Experts of a small language model: 853M tokens.
Below are experts of layer 10 (counted from 0) of a mixture-of-experts language model. Rows are named router (the router's row for the expert), gate (a neuron's input weights, with its number), up (a neuron's input weights, with its number) and show model dimensions 0-255. Each number is 128 + 32 x the weight over its row's rms, rounded and kept within 0 to 255.
After each expert's rows: "gets" lists some tokens that make up at least twice as much of what it gets as of all text. This comes from a sample of Wikipedia text that the model never trained on. Tokens count by the router's weight.

# expert 13
router [134 151 155 140  69 137 172 103 135 125 159 142 145 134 118 136 144 171 159 186 189 119 140  99  96 122 148 135 100 138 139 167 125 149 109  86 102 103 154 143  77 152 142 144 161 134 133 161 107 145  89 171 134 102 125 138 104  87 152 169  95 129 117 170 115 117 131 101 118 117 147 128 162 105 119 126 178 143  80 132 117 140 167 165 157 163 134 113 196 124 144 152 120 113 103 139 145 112 117  75 128 121 158 153 160 148 155 167 169  94  76  85  71  88 124 124  55 154 177 100 224  86 101 165  84 102 180 154 108 172 124  76 107  93 144 189 140 176 121 181 113 122 129 149 112 112  99 124 108 160 165 110 150 164 120 156  65 171 119 134  55 149 195 126 177  91 125 129 151 121 153 139  93 109  20 158 172 164  63 158 162 148  91 168  96 141 185 114 122 136 153  97 157  91 148 113  61  95  83 140  97 101 169 138 132 140 160 110 130 139 117 152 102 102 167 130  76 205  45 142  93 124 139 110 126 131 132  72 139 115 136 132 136  48 191 128  87 126 143 120  77 164 156 125 105 138  89 147 106 130 102 140 103 176  91 163]
gate0 [154 137 156 130  98  88 145 129 216 115 142 147 127 113 166 127 144 131 127 141 127 118  71  82 122 116  56 159 136  92  69 144  97  73 131 119 139  76  14 107 135 109 142 122 114 164 139 126 192 136 127  53 146 141 110 173  72 120 163 196 174 173 110 126 144 132 164 126 182 170 115  87 138 152 130 124 135 153 102  90 117 153 115 128 154 153 131 154 136 130 112 167 109  90 112 129 137 161 143 107  67 158 131 152 139  97 148 124 170  86  92 141  98 122 122 145  97 158 119 109 152 114 105 148  91  92 170  97 131 104  78 124 166 130 135 123 153 130  98 148 147 179  89 116 113 154  79  35 212 122 164  56 128 158 173 180 117 145 143 127 125 120 153  91 113 101 149 137 125 112 104 104 146 134  92 189 177 144 119 154 100 110 113 126 134 183 153 130  43 155 115 128 112 134 107  55  57  70 132 125 199 140 157  88 154  62 150 116 177 101  91 145 159 145 115 111  56 138 102 119  73 125 125 121 119 169 139  87 133 148 157 102 153 153 123 111 115 161 110  97 166  58  88 137 116 119 183  99 136  84 127 139 114 125 127  87]
up0 [112 117 126 147 136 137 119 138 109 134 152 150  34 137 191  88  72 113 142 140 104 106 177  92 146 102 150  87  72 147 109 122 153 148 110 110 153 137 107 122  88  78  81 130 132 129 105 145 129 138 145 124  73 154  58 146 138 120 152 190 126 114 152  76  91 116  70 113 101 150 163 145 111  98  60  83 115 192 100 119 142 114 164 100 141 103 152 150  81  92 137 160  96  45 152 115  83  95 111 137  80 132 124 174  98 153 134 175 144 144 135 156  78 135 116 134 154  88 127 147 163 129  90 132 114 162 130 109 115 175 104 155  67 111 151 147 129 144 144 120 154 131  63 123 154 111 163  96  92 140 165 113 134 131 100 171 147 156 169 142 192 148 155 137  94 143 147 117 133 109 136  74 145 128 148 137 133 131 128  99 147 162 174 112 128 171 176 150 157 142 201  53 116  64  93  87 110 139 138 129 223 117  36 122 155 119 131  62 147 147  90  67 118  77 179 147 139 108 127 195 139 112 119 138 160 147 130  25 127 145 100 185 137 121 131 126  91 117 113  90 145 109 118 137 131 122 192 135 101 174 128 143 191  98  80 111]
gets: "er", "a", "ia", "y", "e", "i"

# expert 10
router [ 81 129  98 202  99  94  87 162 146 140 147 171 192 140 153  84 178  96 113 143 101 148 149 133 135 104  92  92  98 187 149  81 131 131 145 137 170  52 181  97 131 183 110 152 103 200 165 152 150 155 106 135 179 192 145 148 115 166 122 131 100 125 148  96 178 134 111 156 103 161 116 121  79 138 115 165 125 128 139 189  95 154 106 131 146  75 119 121 131 129 111 134 122 105  83  84 111 118 162 148 183  84 117  77 166 110 139  89 231 184 148 159 108 169 147 117 155 139 143 183 139 145 142 153 123 107 136 146 174 118 153  61 146 109 104  99 148 108 170 116 132 165  99 135 142 148 135 172  84 183 136 143 149 138 132 183 109 156 135  92  93 135 141  56  75 128 127 139  85 182 115 179 139 187 121 131 160 131  76 149 100 125 130 139  98  82 164 146 136  71  97 190 170 113 168  73 187 128 135  72  67 155 112  89 128 116 158 187 155  79  98 168 144 133 117 127 111  77 167 150 123 135  82 117 104 165 130 130 146 119 105 146 166 137 150 101  97 107 142 140 147 155 131 145  93 135 162  82  97 121  99  48 125 149 143 132]
gate0 [168 192 100 157 115  86 109  90 133 156 158 149 126 103 142 119 141 106 126  97 113 167 172 114 136 160 129 169 122 133 148 103 139 122 167 106 140 128 136 188 102 137 144 132 148  97  83 192 151  87 165  98 139 107 129 120 123 112 181 135  85 109 118 147  66 153 197 145  99 105 142 176 108 126  68 111 151 111 136 161 115 141  92 129 115 137 112  82 119 137 145 169 149  37  99 119 142 133  96 141  96 128 151 123 170 121 133 149 216 122 180  83 174 131 158  78 164 188 125 137  84 150  67 168 110 126 121 168  65 141 176 104  83  98 199 146 219  91 101 126 149  68  80 119 116 126 141 142 156 166 146  92  85  78 150 169 112  83  95 170 138 129 175 170 132 114 150  94 137 146 142 112  97 120  79  76  90 123 136 152  79 174 170 176 100  66 193 140 103 167  68 193 130 111  64 147 159 184 162 140  92 191 134  93 101 136 147 148  85 134 114 131 142 115 105 126 115 102 127 173 135 139 128  90 140 115 119  62  96 123 149 137 130 128 120 151 132 124 100 107 146 103 179 143 109 146 114  82 120 158 137 153 118  61 162 152]
up0 [160 165 162 116  94  99 153 110 127 132 146 122  94 169 129 191  74 147  62 156 171 141 168 146 158 109 130 115  49 141  85  91 175 128 142 151 189  97  99  93 163 116 153 109 142 160 131 154 138 111 114 120 151  27 134  67 117  81 101  98 176 164 127 129 165  85  89 101 140 135 133 112  67  97 160 114 128 125 128 145 134 198 140 125 123 123 116 117 151 121 114 109 133 184 154 199 122 178  79 173 142 114 128 124  99 159 118  62 158 121 101 128 147 125 142  66 116 171 144 172 124 157  85 162  94 133 153 138 163 184 138  95 122  98 141  66 185 140  62 111 117 145 112 163 140 139  80 158 161 114 123  92 142 120 126  98 144  63 153  96 158 145 133 146 122 132 104 130 172 109 138 137 112 159 124 175 173 160 166 157 140 123  91 171 140 169 190 147 111 136 183 114 151  95 144 174 190  99 131  93  70 120 110 153  91 133 150 122 163 123  95 102  91 127 139 134 138 120 100 108 126  97 113 138 120 200 137 106  27 140 178 128 161 138 107  57 191  88 201 113 158 121 110 139  97 116  99 110 190 135 160 111 140 135 168 126]
gets: " |", "|", ":", "-", ";", "."

# expert 6
router [144  84 164  83 165 108  88 158 129 154 114  69 175 127 145  90  77 166 108 138 133 144 138 158 152 130 146 113 176 111 133 187 100  81 121  94  91 144 107 121  88 132 133  99 157 170 107 131 128 120 128 106 133  80 140 167 167  77  85 110  83 132 107 131  91  77 137 139 133 150  99 131 102 135 160 200  96 167 137 129 104 124 156 109 122  68  85 129 121 126 159 107 139 157 179 127 194 206 158 108 110 185  65  90 176  60 146 144 140 159 119  71 125 190 115 124 109  83 148  93 159  50 158 184  89  98 119 154 156 161 132 158 146 139 114  82 184 141 119 185 105  91 122 169 155 153 152 113 122 160 130 150 126  97 125  72 119 151 122 132  99 122 119 116 108  59 150 188 133 120 136 135 137 191 121  94 166  73  83 133 106  86  91 192 134 140 138 127 133  91 130 126 119 100  99 118 107 136  45 122  76  85 201 162 164 165 101 120 106  81 157 123  92 122  69 135 163 133  78 170 155 113 118 122  86 139 116 100 130 131  93  79 158 180 159  99 122 113 119 118 142 153 106 138 134 159  92 105 131  75  93 107 105 136  85 199]
gate0 [ 99 125 195  78  96 101 148  88 165 173 133  96  69 132 189 111 120 176 132 156 194  99 115 141 138 163 187  72 190 135 126 151 117  92 105 115  90  57 104 134 115 148 106  97 112 186 136 140 158 115 129  99 171  66 131 130 156  93 143 138 160  92 175 103  78 150 156 118  47 146 101 138  73 159 110 139 144 129 144  85 161  28 157 146 121 129 148 119  60  48  64  96 125  91 127 124 108 176 106 158 182 141 108 108 164 122  86 133 150  87 134 129 115 148 171 105 140 148 131 163 110 104 138 122 139 142 123  99 120 148 118 140 118 133  82 126 109 104 120 141  90 133 158 171 154 146 128 100 133 151  88 150 102 141 148 147 132 140 138 109 104  91 119 207 163 128 132 114 157 147 136 121  83 181 126  93 160 140 106 140 118  98  83 160  95 112 120 100 150 103 112 123 101 125 154  91 112 153 121 193 177 161 205 124  89 147 121 178  55  96  90 135  99 121 161 103  61 192 133 184 123 154 136 105 168 158 116 149  64 113 124  81 141 126 195 120  96  97 157  81 106 118  65 113 139 145 134 187 151 126 101 144 131 123 161 165]
up0 [ 86 112 138 165  74  98 152 144  89 155 129 120 138 123  50 105 142 120 106 110 178 154 155 118 124 142 203 130 132 106 133  88 118 156  95 120 125 143  36 140 124 137 102 146 173 141 125 150 121 110 178 173 149 166 139  89 197 132 107  92 119 173 133 147  93 109  90 135 109  93 128 121 113 175  79 160 137 132 159 141 122 108  97  99 148 156 116 110 147 132 183 129 157 127 136 178  83 122 129 165 114  79  87 142 102 122 189  94 159 102 196 116 120 142 173  72 160 131 157 103 121 167 178 145 132 148  98 167 150 160 101 176 121  99 167 126  79  89 117 146 173 126 137 190 122 161 150 140 111 118 124 132  60 134 101  70 109 157 120 151 162 142 148 174 162 165 197  83 142 136  75 102 106  34 163 147 107 157 167  96  80  84 131 102 184 112 140 120  73 224 100 169 124 171 135 112 143 137 128 133 113 125 170 119 105 156  84 164 204 149 121  97 120 129 161 162 147 124 165 181 102 110  96 138 113  96 111 173  98 104 117 189 119 150 127 143 131 181 179 120  88  94 134 125 196 174 138 137  86 114  83 156 163 117 116 139]
gets: " |", "==", "|", " United", "ian", "an"

# expert 1
router [102 130  99  89 123 133 118 176 131 123  60 129 111 113 125 150 147 131 141 153  89 172  87 119  97 146 152 106 129 144 106 117 116 144 191 193 108 121 142 159 144 146 125  96 155 127 128 111 122  98 101 139 117 107 101 138 173 179 116  74 192 141 164 102  77 118 112 123  91 159 157 140 181 119 144 103 128 128 184 114 155  50 156  65 127 125 107 209 108 126 103 171  67  93  86 155 163  64  62 139 173 107  86 143 114 127  50 114 115 106 131 134 162 147 146  83 186 111 109 140 144 201 103 201 143 115  85 134  94 163 114 138 110 175 157 100 158 114 141  89 126 163 132 189 116 100  70 105 120 108 128 203  59 160 158  78 127 112 107  53 184  66  80 124 108 189 118  77 135 159  89 113 130  81 112 146 122 133 174 103 108  82 127 155 173  73 175 171 127 132 122 143 123 165 124 133 161 146 179 122 145 123 130 124 128 117 135 168  86 148 123 143 193 151  81 149 105 163 146 102 133  79 163 130 149 159 126 132 125 118 127  95 105 179 112 143 138 177 145 141 145  64 163 116 147  93 135 115  88 127 170 166 159 170 135 126]
gate0 [105 170 155 141 115  88 173 103 142 147 167 170 176 124 135 136 131  79 135 130 175 116 100  72 144 178 148 123  94 116 113 134 131 147  74  93 203 121 125 185 114 149  84 112  78 136 147 127 135 109 135 178 187 107 125 105 164 122 145 114  66  94 161 149 102 133  97 121 142 180  95 101 164 144  90 108  92 132 115 144 108 106  33 111 187 196  73  99 169  94 153 129  80 167  97 163 139  89 105 159 156 142 128 184  95  67 126 105 149 156 136  91 135 148 115 140 118  98 157 111  38 123 133 119 168 127 126 100 185 102 128  23 125 155 151 153 137 104 163 124 148 180 146 129 129 160 100  89 130 142 168 137 109 125 184 127 136 124 136  98 159 116 196 102 154 120 128 172 143 126 128 178 107 140 127  94 134 167  96 119  79 162 158 105 104 137 138 120 128 124 159 125 175 130 119 153 137 164 138 134 198  73 169 147 149 149 119 192  66  66 161  97 135 110 125 126  84 153 104 143 132 133 117  81 206 156 112 197 143 215 114  70 122 129  52 118 129 115 145 138 131 138 124  88 118 100 105 155 130 143 149 177 134 107 109 141]
up0 [160  46 126 116 155 110 117 135 125 189 137 106 138 111 103 102 179  93 110 171 127 142  71 141 178 210  97 139 114  80 149 187 112  95 120 126 172 168 186  95 144 121 153 171  98 107 163 125 156  89 175 177 146 159 164 128  90 149  90 112 171  77 112  96 123 102 141 144  80 168 106 143 181 211 154 129 100 126 116 131 159 107 158 114 108  97 114 132  90  98  99 204  93 201 138 146 155 155 155  63 106 133 111 141 150  79 142  92 126 133 132 111  88  87 120 129  85  67 147 136 130 135  83 143 126 112 145 191 130  98 134 102 127 104 136 112  76 113 110 151 104  97 133 104 121 106 114 110 146 127 192 113 140  60  87  91  90  77  92 117 131 145 176 171 101  81 117  66  64 143 143 149  93 132 123 171 159 215 169 100 200 167  93 150 107 135 150 133 139 151 147 102 155 114  97 148 138 137 169 151 161 162 181 106 196 157 137 136 124 137 115  81 103 180 124 118 159 125 106 134 159 112 127 158 118 126 122 172 151  84 144 105 122 111  89 132 180 129 139  95 130 128  99 123 121 128  74 103 123 128 174 128 213 132  86  96]
gets: " 19", " C", " G", " K", " st", " T"

# expert 12
router [ 85 123 127 174 117 131 118 113 138 124 155 129 153 115 187 154 104 115 118 153 147 126 145 134 130 189 136 156 123 102 144 145 225  96  69 132 105 129 116 105  59 142  90 145 158 149  78 121 132 138 143 113 132 119 141 141 103 120 153 117 176 188  90 165 113 119 112 129 149 102 121 146 169 204 140 124 151 178 156 108 142 150 141  72 163 115 120  89 131 109 110 125 214 191 160  72 125 154 109 109  72 121 101  74 129 118 137 123 106  69 105 102 122 138 113 115  94 113 147 107 182 119 119 155 160  72  97 150 117 171 100 134 113 134 110  73 131 164 146 145 111 164 153 175 125 105  91 139 174 146 113  86 130 180  86  94 192 110  89 207  93 166 140 111  71 119 141 124 152  55 106 115 152  97 131 118 136  53 116 140 171 175 128 131 103 137 102  90 171 119 178 145  91  83  85  96 155 116 153 196  70 134  85 130 111 127 151 148  76  57 185 148 101  69 136 110 106 138 177 148  92 142 116 103 165 162 123 117 116 130 221  85 160 143  81 155 182 118 179 127 161 134 157 131 133 141 111 111  72 164 143 100  98  88 131 154]
gate0 [126 131 134  81 100 141 158 110  94 162 169 149  98 114 105 140 131 137 159  93 108 102 129  76 166 137 103 172 161  71 131 118 126 179 153 120 147 101 137 158  68 157 122  57 100 107 126 151 127 138  93 112  82  82 106 146 164 133  82 136 147 109 152 172 107 191 106 175 124 134 120 119 115 168 104 106 196  97 165 121  96 154 132  89 193 120 117  84 168 154 166 125 182 174 138  97 149 138  99 123 142 140 103 131 120 179  92 109 114 119 113 135 175 165 165 118 121 148 127  98 151 180 125 132 178 166 138 132 107  80 104 140 106 154 101 100 151 170 119  95 138  87 129 140 115  89 131 161 131 146 182  88 202 215 166 173 152 131 138 150  44 157  77 105 101  85 127 111 103  85 112 127 169 115 137  87 107 115 102  91 108 150 140 120 166 136  25 141 206 147 107 129 147 129 154 175 182 142  79 160 123 121 167 166  88  94 127 154  90 105 177 148 173  92 108  53  93 181 125 190  78 124 116 149 150 206 117 155 110 131  94 155 122 122 143 108 177 149 126 139 164 121 142 126 153  86 145 133 107 130  87  91 189 141  88 161]
up0 [ 64 193 148 133 108 148 159 140 150  70 115 166 163 112  96 148 192 210 131 170 102 124 158  87 167 102 156 102 123 110 106 135 143 133 109  98  84 128  98 147 117 111 140 123 125 106 153 134 152 127 121 114  64 102 138 156 119  97 115 179 144 125 151 179 175  46 153 170 121 147 129 126 166 143  88 111 110 111 217  87 122 150  84 106 143 161 125 176 109 157 147 116  87  94  78 128 154 121 103 116 120 128  99 168 124 109 156 113 143  96 137  69 141 135 198  92  98 158  83 129 133  88 155 136 180  77 110 127 109 130  98 136 155 100 150 105 108 141 146 119  87 146 143 131 144 106 148 118 136 132 106 135 170 111 143 131 165 145  91 119 119 185  81 109 164  76 159 137 122  49 123  69  99 116 152 141 111 159 108 127  93 127 103  85 135 157  82 152 105 193 136  91 137 124 109 108 161 103 128 156 122 124 120 158 105 138 130  93  66 102 136 217 152  80 162 137 148 125 141 138 135  97  85 186 134  96  47 156 125 185 123 153  84 140 141  76 173  96 203  90 163 122 111  66 166 118 101 115  27 159 141 117 184 128  72 119]
gets: "ic", "th", "et", "ist", "at", "ent"

# expert 30
router [ 87 134 114 140 176 114 169 162  93 191 143 173 144 138 113 144 150 145 107  91 137 181 127 150 141  90 125 157  83  85 185 100  72  84 157 116 153 153  65 145 150 132 139 132 119  94 147 137 127 145 158 153  65 170 171 200 151  76 117 116 154 100 149 144 116 161 154 146 129 187 148 140  79 119 160 189  82 153 100 126 108 109 137  98  98 124 128 170  90 137 163 179 110 187  95  90 182 135 178 127 151 190  81 159 118 112 128 174 147 103 169 128 170 124 138 152 186 119  82 110 208 115 129 113 146 154 148 117 180 108 164 168 146 117 141 138 179 168 103 124 104 166  80  73 135  95 123 170  84 133 146  92 160 104  77 137 179 132 159 106 149 108  80  99 129 118  82  91  68 139 175 130 137 110 130 193 147 116 138 102  70 126  94  90 144 126 121 136 135  94  95 136 101 156 112 167 119 175  89 138 110 121 207 143  62 117  90 101 107 115 104 125 142  51 132 131  86 135 141 137 105  66 176 149 133  97 118 159  98  94 104 138 135 109  93 178  77  85 120 140 115  88 132 105 104 127 117 110  79  54  96 121  79 129 109 126]
gate0 [146 119 145 143 154  99  75  85 174 113 168 167 123  92  92 104 144 166 119 105 128 154  68 121 154 154 163 112 140 136 138  91  67 151 180 131 121 136 147  62 134  93 143 116  85 102  89 131 125 102 114  93 110 204  97 129  94 125 108 143 222 149 176  71  82 171 156 147 105 158 127 113  94 122  94 148  93 142 131 138 201 134 103 155 114 120 178 122 112 119 124 151 250 133 117 119  91 151 134  94 167 151 139  89 134 134 140 163 146 124  78  90 119 142 117 118 102 202 144 150 167 113 134 140 163 101 202 141 177 129 189 200 155 100  79 112 101 118 203 184  98 114  89  64 134 136 113 116 136 110 148 128 183 132 140 122 167 116 180 138 141 141 151 136 186 133 148 141 167 130 122 189 171 113 189 148 111 134 166 184  90 150 152  90 184 129 103 111 101 188 126 156 128 129 119 175 128 144  82 167 135 163 107 162 109 171 164 137 132 107  85 166 194 126  88 142 132 167 130  69 105 112 138 138  90  94  90 105 108 105 113 123 134  95  71 119 173 127 134 113 140  89 151 125 137 142 170  99 145  78  93 123  95 117 127 135]
up0 [213 145 112  98 173  98 127  84  94 129 152 100 145 191 120 179 122 123 135 131 153 102 159 148 105 106 135 120 159 131  60 150 150  82 119 162 171 147 121 170 106 107 130 126  96 162 155 148 177 121 100 139 120 108  94 180 101 158 172 137 161  74 126 104 128 117 176 128 154  93 210  87 139 145 144  95 158 127 105  92 112 125 143 118  89 123 135  90 103 160 139 174 109 136 144 149  73 143 136  63 123 177 163 140  60 195 152  96 161 130 153 110 178 153 144 185 106 122 140 108  71 131  97 135  83 146 102 117 160 120 174 127 140  84  95 169 134 128 129  42 137  79 135 114 153 130 123  70  63  98 151  80 125 144 139 178 141 165 189 105 132 156 105 125  54 134  98 121 178 133 101 151 107 115 109 149 158 131 122 114 193 133 158 193 122 107 153 112 114  88 187 112  89 146 132 109  86  90 103 111 121 103 105 113 161 165 157 122  75 147 168 175 172 136 141 146 115 171  72 123 118 174 115 136 182 143 105 119 145 110 160 108 108  80 131  51 128 186 134  71  85 100  64  95 134 120 119 121  83  73 119 145 139 112  77 158]
gets: " ", " E", " se", " La", " de", "vi"

# expert 22
router [161 135 134 151  83 116 150 117 142 133  91 164  87 188 125 139 124  84 133 100 116 152 167 140  99 154 137 142 135 161  54  99 112 133 188 134 204 185 129 128 134 130 173 139  40 154 123 122 104 143  64  89 131  88 146  98 144  87  93 121 168 170 161 120 125 113  98 155 156 126 101  81 120  90 146 164  95 151 154  86 154  65 122  82 130 149  66 122 116 153 149 191 149 112 124 145 151 152 139 169 141 137  77  37 109 147  74 145 136 123 192 103 168 178 114 115  98  93 107 167  88 157 110 128 126  73 184 126 123 173  99 150 154 128 135 135 134  71  96 131 127 140 103 127 104 110 188 147 136 153 117  80 145 131 133  99 151 119 143 116 129  84 155  57 141  94 109 156 177 183 148 122  87 103 145 136 129 154 129 114 143 143 185 127  91 133  71 161 115 122  65 177 106 138 158 155 108 132 133  84 158 132  97 102  66 148 141 123 138 138 174 167 159 122  72 155 144 111 115 100 125 150 128  77 123 116  90 154 164 177  70 146 118 100 159 162 121 101 116 164 164  86 148 104 112 120 223 166 134 166 189 166 105 175 127 199]
gate0 [ 66 153 105 121 129 129 115 164 149 184 121 126  84 100 111 131  41 161 176 148 152 194 158 135 173  88 192 168  98 131  81 178 114 121 140 103 161 133 125 137 143 160 162 164 123 111 172 119 140 121 106  93 178 140 145 180 135  45 106 113 147 114 129 158 123 140  92 107 115 145 168 132 175 177 141 135 154  99 152 175 149 137  72 121 150  94 133 108 163 157  84 181 148 126 125 109 133 192 169 129  40 143 124 154 143 146  50 124 118 136 127 104 157 122 132  94 157 127  74 142 121 167 146 140 135  83 154 127 131 198 126  92  93 125 165 168  89 151 121 171 171 120 176 104 162 109 104 169 118  60 170 150  95 113 120 125 108 190 151 117 149 103 157 112 190 137  92 149 141 118 149 177  56 104  91 134  87 166 143 153 131 156 205 116 133  79 120 110 115 165 123  90 170  93 103 185  74 134 124  90 150 174 127 145  74 112 109 160 163 119 135 153 114 180 102 152 120 112 124 157 107 109 116 121  97 145 154 136 163 152 115 185 120 126 120 126  83  93 117 136 172 136 162 174 103 132 154 116 152 156  89  51  37 132 119 134]
up0 [ 32 171 159 134 108 109 126 153 117 146 107 143 136 111 117 161 119 105 138 185 147 216 142 123 176 104  94 117  99  50 102 152 118 180 125 182 128 166  86 166 174 116  74 144 120 104 125 100  91  93 102  99  80 171 188 106 147  91 118  62  98 180 154 152 132 113 138 107  96 176 179 140 142 109 103 136  92 118 123 134 114 123  98 132 130 148 147 187 110 111 157 123 144 131 108 126 141 156 180 124 103 122 103 147 130 106 101 175  80 134 111 176  96 159 215 116  85 149  92 166 120 100 103 141 166  83 193 160 134 113 135 144  89 143 145 132 162 116  90 160 160 118 102  46 122 102 156  99 122  82 132 126 174 130 149 114 158 173 114 133  62 111 130 102 171  55 142  76 148 158 123 130 121 124  90 122  66  88 102 151 112 123 132 142 144 105 133 110 153 171 123  44 124 105 129 130  92  38 115  49 130 170 140 144  83 121 106 178 151 115 156 139 165 155 100 171 150 154 167 155 122  88 156 111 112 135  76 114 116 133 152 122 172  95 148 148 141  91 124 136 111 169 113 127 141  79  79 132 144 178  87 113  95 184 150  98]
gets: " (", " P", " 1", " 0", " p", " 2"

# expert 27
router [109 138 119  93 141 174  79 140 148  85 149 135 106 164 110 106 117  97 142  99 102 142 149 150 168 161 143 127 111  31 161 155  79 133  87 156 148 137 180 112 139 166 110 140 138  92  89 154  66  74 135 114 137 120 170 130 131 135 158 145  96 141 169  94 100 139 133 173 151 107  88 139 139 144 135  84 102 154 147 162 117 119  98  77 128  48  90  92 161 106 104 121  90 109  72 172 109 187 139 130  88  74 161 110 117 156 149 103 113 108 113  58  83 118 156 174  77 138  61 187  94 121 211 121 172 120 158 136 147 119 128 118 111 138 169  97 123  69  83  83 138 119 122  43 134  49 135  96  78 109 113  78 111 114 124 176 100 114 215 147  76 122 141 126 106  98 145 149 131 150 163 101 146 160 157  64 148 110 120 115 128 129 111 167 109 116 105 146 107 147 106 106 122 188 163 190 111 136 135 115 149  94 148  74 127  51 164 161 167 201 131 171 167 118 125 155 130 102  77 110  95 114  92 101 113  98 113 148 137 109 114 138 102 207  71 160 111 130 125 148 130 117 155 153 157 150 118 112 184 146 145 110 122  92 142 144]
gate0 [131 105  93 120 152  82 117 156 108 187  79  93 145 134 126 178 106 143 152 107 116 113 100  91 134 147 155 199  99  93 136 182 131 176  91 126 112 196 167  44 189 133 142 148  64 136 152 106  97  73 112  74 105  86 175  69  73 157 140 106  80 122 127 210 176 173 100 156  72 141 116 134 144  98 128 102 151 156 178  96 147 103 112 114 213 101 106 124  78 130 130  91 129 108 209 105 165  95 101 101 153 112 138 118  93 100 148 161 181 150 141  93 144 170 137 141 148 149 149 139 166 129 100 107 130 143 146 105 113 162  92  91 116 136  88 116 147 132 104 168  50 151 155 104 125 118 158 151 147  87 114 114 114 153  78 165 146  97 163 125 140 138 107 168 132  93 188 121 167 139 112 111 168  98 112 142 137  91 113 108  94  97 207 115 179 109 153 132 126  61  83 152 106 112 165 173 100 143 104 128 135 137 201 136 136  79 111 178 143  90 101 135 169 105 129  73 109 101 156 125 132 146 169 130 111  89 131  76  99  94 136 155 192 109 132 142 129 162 117 114 123 167 122 136  98 135 163 146 174 110 184  93 114  93 131 176]
up0 [145 127  77 134 159 111 116 156 155  71 149 160 119 113 179 138 135  65  94 107 146 156 176 142  89  94 140 158 124  68 150 162 122 118 133 132 105 226 117 141 113 149 116 110 184 113 129  98  90 104 112 102 132 118 140 101 120 196 166 149 179 178 183 115 148 109 121 138 141 129 114 136 194 120  58 106 129 157 149 143 138 126  69 205 118 104 168 158 102  68 117 134 138  95 118 123 131 147 120 119 192 141 140 151  91 145 142  82  97 151 188  96 108 127 140  97 105 104  94 124 109  99 147 125 149 124 120 185 117 109 116 147 158 214 132 110  79  92 134 100 119 169 155 104 122 101 121 116 204 143 145 147 221  59 131 109  86 150 167  30 117  92 120 131 174 118 134 147 156 180 154 158 100 122  65 101  81 109  75 105 129 147 129  99 125 127 181 103 122 114  85 122 122 119 150  85 142 107 104 109 136 135 148  76  67 157 130 126 132 149 108 145 151 120 116 109 149  91 159 130 106 154 157  78 116  79  87  72 119 114 160 113 115 199 102 122 201 158 144 146 172 110 118 110 179 141 156 105 167  68 122  79 151  96 166 148]
gets: "s", "-", " (", "z", "us", "in"

# expert 4
router [ 79 115 188 137 140 153  80 163 180 111 127 132 107 128 100 192 162 144  92 112 129 101 140 105 113 122 204 141 165  85 133  72 101 133 180 181 102 130 128 157 130 136 129 113 152  86 122 112 144  95 168 101 132 144 146 145 123 103 126 131 160 137  99 101 137 179 114  89  97 125 170 149 204 157 102 103 160 117 148 165  75  66 130 128  76 188  54 138 109 161 169 128 126 113 121 115 189 147 154 131 121 179 192 117 111 155  99  84  77 113 142 173 121 140 108 153 142 126 143 161 156 124 110 107  83 104  99 183  94  68 106 111 126 201 123 150 121 116 108 108 138 167  88 107 147 133 138 106 114 166  59 166 104 133 129 119 150  85 122 108 155  98  89 162  92 115 113 152 126 169  84  88  46 151 113  94 146 149  36 131 113 129 129 182 146 109  71 165 126 125 116 159 175 107 154 134 112 129 176 158 146 133 137  39 144 114  75  81  80 109 114 115 118 187 102 140 137 100  65 122 151 130  84 122 134  86  90 151 178 129 141 146  84 145 177 118  61 111 140 106 102  90 149  85 149 103  98 109 163 118 174 144  77 116  79 115]
gate0 [160 124 111 135 143 139 104 131 149 167 129  90 122  89 101 183 131 115 142 100 143 124 126 178  98  90 152 129 181 124  56 159 133 166 116 156  81 111 164 228  89 109 153 195 143 126 171 120 142 123 132 152 105 145 151 147  77 137 136 130 174 116 113 122  89 122  86 107 133 104 113  98 102  98 103  99  67 126 123 156  99  89  94 163 133 137 130 136  84 123 177 157  94  87 157 199  64 169 126 135  66 103 151  89 128 162 118 170 126 123 156 176  83  98 105 195 112 152 120 137 138  82 143 126 129 138 105 109  79 136 105 142 138 137 164 180 123 124  86 136 135 117 153 138 120 138 125 179 159 131 138 144 162 138 122 135 161  69 111 125 179 101  95 156 128 113 142  88 155 176  96 173 132 135 161 139 112  92  72 170  63 165 141 111 113  80 103 150  85 178 101  98 128 121 148 175  85 106 157 154 164 109 152  91 129  75 132 106  89 115 128  82 111 139 160 105 119  84 107 116  82 105  90 139 144  83 137  43 136 155 217  49  77  75 137 114 134 136 130 153 123 201  78 122 152 115  91 183 164 136 146 166 153  69 106  60]
up0 [157 167 141 112 105 164 196  98 145 138 142 154 142 123 146 154 120  55 168  98 165 184 121 148 164 112 113  67 109 104 114 107 100 121 141 174 113 116 125 144 122 152 143 126 187 174 104 108 136 147 167 115 117 155 147 136  67 134 170  75 129 146 166  88 135 156 155 119 151 153  80 142 112 120 136 174 159  69 119 174 128 150  76 172 151 159 148 111  79 123 187 118 140 126 131 117  72 113 133 172 111  97 189 144 119 157 169  87 124 105 106 162 160 106 108  93 113 123 103  69 144  74 146  96 133 141 124 138 141 141 102 122 166 130 123 126  99 173 100 130 125 107  94 129 125 101 163 110 170 103  81  92 123  77  93 137 159  99 126  48 186  88 156 152 126 191 121 150 165 130 141 149  94 123  73 107 109 100 176 165 165 153  34 140 158 204 176  97 147 123 156 100 114 152 200 203 121 142 151 120  80 162  90  94 120 147 116 113 207  99 159 188 112  92  86 141  86 176 127  98 118 169  52 182 120 162 137 131  97  72 131 120 118 128 150 201  89 136 128 176 156 157  88 135 140 111 110 124 114 101 151 151 133 112 106 157]
gets: "S", "A", " A", " T", " I", "'"